config.yaml
num_hidden_layers: 14
router_noise: 0.05
train_tokens: 262900000
Below are experts of layer 8 (counted from 0) of a mixture-of-experts language model. Rows are named router (the router's row for the expert), up (a neuron's input weights, with its number), down (a neuron's output weights, with its number) and show model dimensions 0-127. Each number is 128 + 32 x the weight over its row's rms, rounded and kept within 0 to 255. Numbers have three digits each.
Before each expert's rows: a language model's description of what the expert responds to; "mostly gets" lists some tokens that are sent to it at least half of the time. This comes from a sample of Wikipedia text that the model never trained on.

# expert 15
What it handles: Opening or inner word pieces of proper names, song titles and rare words, such as Mc, Sch, Pa, Rub, Break.
mostly gets: " t", " \"", " Pa", " Sch", " Wa", " Pe"
router:109070152126100103162096118156147109200080191179148161120123148115158116170168082157157160147158155162114110180176069100158146125187139134169120116026109168143071127157174129115148100073103129132067110144114172143189139107112158088195148118158165170146109127077104138086073082129086072164132063141146123102140152142146144166127161135113111089115106117132164109121097124109142175075154
up0:131102134147107074084099150093143083135135113136142047117138168136110154099105115153122172074116070081089142111084121143109108163127188122117179107135093076082110156148120166155137139144115119195093057122201095104161092121142112130114084157163181101068107149170177141172102104098146101141086087147165121169153168104112070128111135116078146118134115139086133088134146147094099136114138
down0:089135123150102132102119126061139165072126186165160055094159115112193187168099152162138210108166123104082105177084084140146127134115128130116107116107163094162075146140101167145184085111099133063133138163148151111118142138116102152091131143138184147156119126146088131103126119133151070170118130121105099125091064158167164111120082161132166145100138084091147111152104142131110133093125

# expert 11
What it handles: Opening parentheses before converted measurements, heading = signs, list hyphens, See, and cell pipes in infoboxes and tables.
mostly gets: " (", " =", "See", " MPC", "(", " ·"
router:177092113166120115133106148145114168121112049098113144199106130177095153096205082107116135160176136106038104156198122092152074094132157130114068114122061111122108136107141129149143106177132139158122086113134151063176173154175119115174122138126073120146140109101115133188144095147128126123157164094059107112155145115086127193114135115136110171062132099086180151108137141066081201124167
up5:142188112099120116166136095155058114086080147162143137090141142165115130181195140144165115163163101109104094149164103088136118098162151119128127124106118114151085100127166114163164118169043179100153175171110090142142113131151106142152135109134159150173143152099097144134136111106125141098142132138171125130114187091115176127120174107110110105166112154148142148171066122101100073108110
down5:100176128110144162142093119202104152141101090145147089110148129156099175213091154151140122104148199090097162155129127113055117156128109173152098112118156139112067112124191141149142125172148179121126060148132104086124134142124095122115112125158115137120165128124104132122114144123195138132134120086074147062109116124077119081149124161074095160084106124139118103089154114179097167142144

# expert 14
What it handles: Capital letters, abbreviations, symbols and spacing in table cells after a pipe or semicolon, such as NYS, POL, $, L.
mostly gets: " L", " N", " S", "′", " $", " M"
router:079078071112102104169108108116105125064150157173099097123116176118110166161133123115123148143130149079097109153107153082168115131220169138137158151154122091174100122117127184182147134139170087177120073089150141180080126164147133131125107188176111166178141141070110143067108116103123074119141125117106126177129135119123116082141083155116146109089185093146138153148186117123150139099165
up0:138120156129096140069078190110163110154154085110160089088109163107157128134108084116159145102133115086151094145197124117052142153153121146109148139118127125110136100114136140102214098144061126154081092155111159134141144175083160107109160171185122101142141167114119103093048180112061076164068083132089089172125098166140187099134086127070131108116164172130142155170166195126124138126115
down0:120076107086115141073115189128115126130161161181103166112165139146103122167133116175106096141166145142073117106156141117127131152133140131102064049152122148076071098049163121170132151148108183151136120136158154121127153098124166109088108138129130174140153125117103142112143097166091096143088131103180115124123134171116121140157186102116116127118136150057122100081183106127144138078079

# expert 5
What it handles: Periods, line breaks, heading = marks and table pipes ending units, plus clause-opening conjunctions like where, when, However, because.
mostly gets: "\n\n", " where", " when", "=", " However", " if"
router:102094107132103126243097057168172132144113168162161094104129124175155085129111140109132106172174148085097136136161116121122069135165099160126166086133111157166114151138091095112172155127127144174124116107142112118144130176162178113119108126114145143174087137081121168124090127133096141028144061101103081123117062110141084130116147108145136109099129066133147077123174157074163131083121
up5:121082141134122143069104136098139126139118100120150079130068121104106107124169124112152129192074158114072187113124110143128162109148114078117189176192095114134153098119173147124104076130137151108139147118130157125123108157145201142164081063148152109195141085150123078125145141122155184119133128159163204145077064119149110090136122144162115154078123134152094134138141183132113095100212
down5:120119126086155164134110141174190106101076173063147149139082088089133075152174150069152139101127205126104065145146131155108158056150161135156136120154120121167119116120138138117154128141116144086102145113135103112114133092107153055111172103143109121151163197129092066153123112095140097149085144096056159114121061099123167131157140159113152156152139127148074121130131097097078195079155

# expert 0
What it handles: Middle and final pieces of foreign personal and place names, often in tables and lists, such as Šara-van-ja, Naj-ran, Kun-gu-rov.
mostly gets: "wood", "berg", "ko", "ville", " Thomas", " James"
router:100065096130117144181151084112117150124165123119137125113083083114179087168129160120114179134126183140119068086141190129145109106193157146111104124076114155111157103115130168094183112115144102163070086153157129125113104117187142141085128114167118180113164138113146061093111060108040147074115174115125084150144135148109162076159145192123102108146133096171119152105152126124142117137119
up0:160099203101088170114088133150123177104166111122087083162089089047116120150117078166055116153149158147148134120082150161081119130132173111113132140157166145124119185071177087074142102140067123105151133174127171117146191155135190140118096112069150152194137087127126074092148085116144122135133121069140112149136108075114149148106089149192125108173129126175085108112118122108140135114176
down0:128120140146125157102150148087129113046159176185073105144115191148115172149066166144143113156154179158111185104105124149118152192150086123152107155163086118152122173123120127111151112107122115121163111161157174177079182114094165098136108158123132086128083168202147151152164096152187127142109151099118129084164123134128160086113105120123138144208116159099064192097138140148126166192135

# expert 12
What it handles: Commas, pipes, and, semicolons and dashes joining items in name lists, tables and date ranges, plus verbs like signed, named, became.
mostly gets: " &", " and", " named", " President", " appointed", ","
router:167126134141090128180129138112125116165093113152132113123105127107129117102160176149123113177160152106114126138190136083120077156099102121147153118159101134119158068123127123183153130176064151144070112127154110137150190125149081171127129126148180133157157090114093159117102098106155137104145172118140089150158104159101205122071135169097125129055189113083103145101102146156145175106168
up0:184066122125120161135074092166107115161155154099154123091151136135094100160087145130078098138164129168108127126116137141165089102118149080105090124165098135140121170166117151100132153208120158120139084111157179066129179126103129133084105097136112148164110180083102092162087123077131119201107072070162113154104174098143125110117103075098096115142156127135078168179145113132127185124088
down0:110150143045154150133176110104182128077117117165115141134074195110070140143064135092171146096142125098154156023099097179147198151159119121128150084064144128127118149172134145121092091149184184115157166141124108146107103111130103129111127109134106162110119104048097218103139132107118160223053170159173121128129140089103116158104113143170109113093164132121096114159191136133123131123158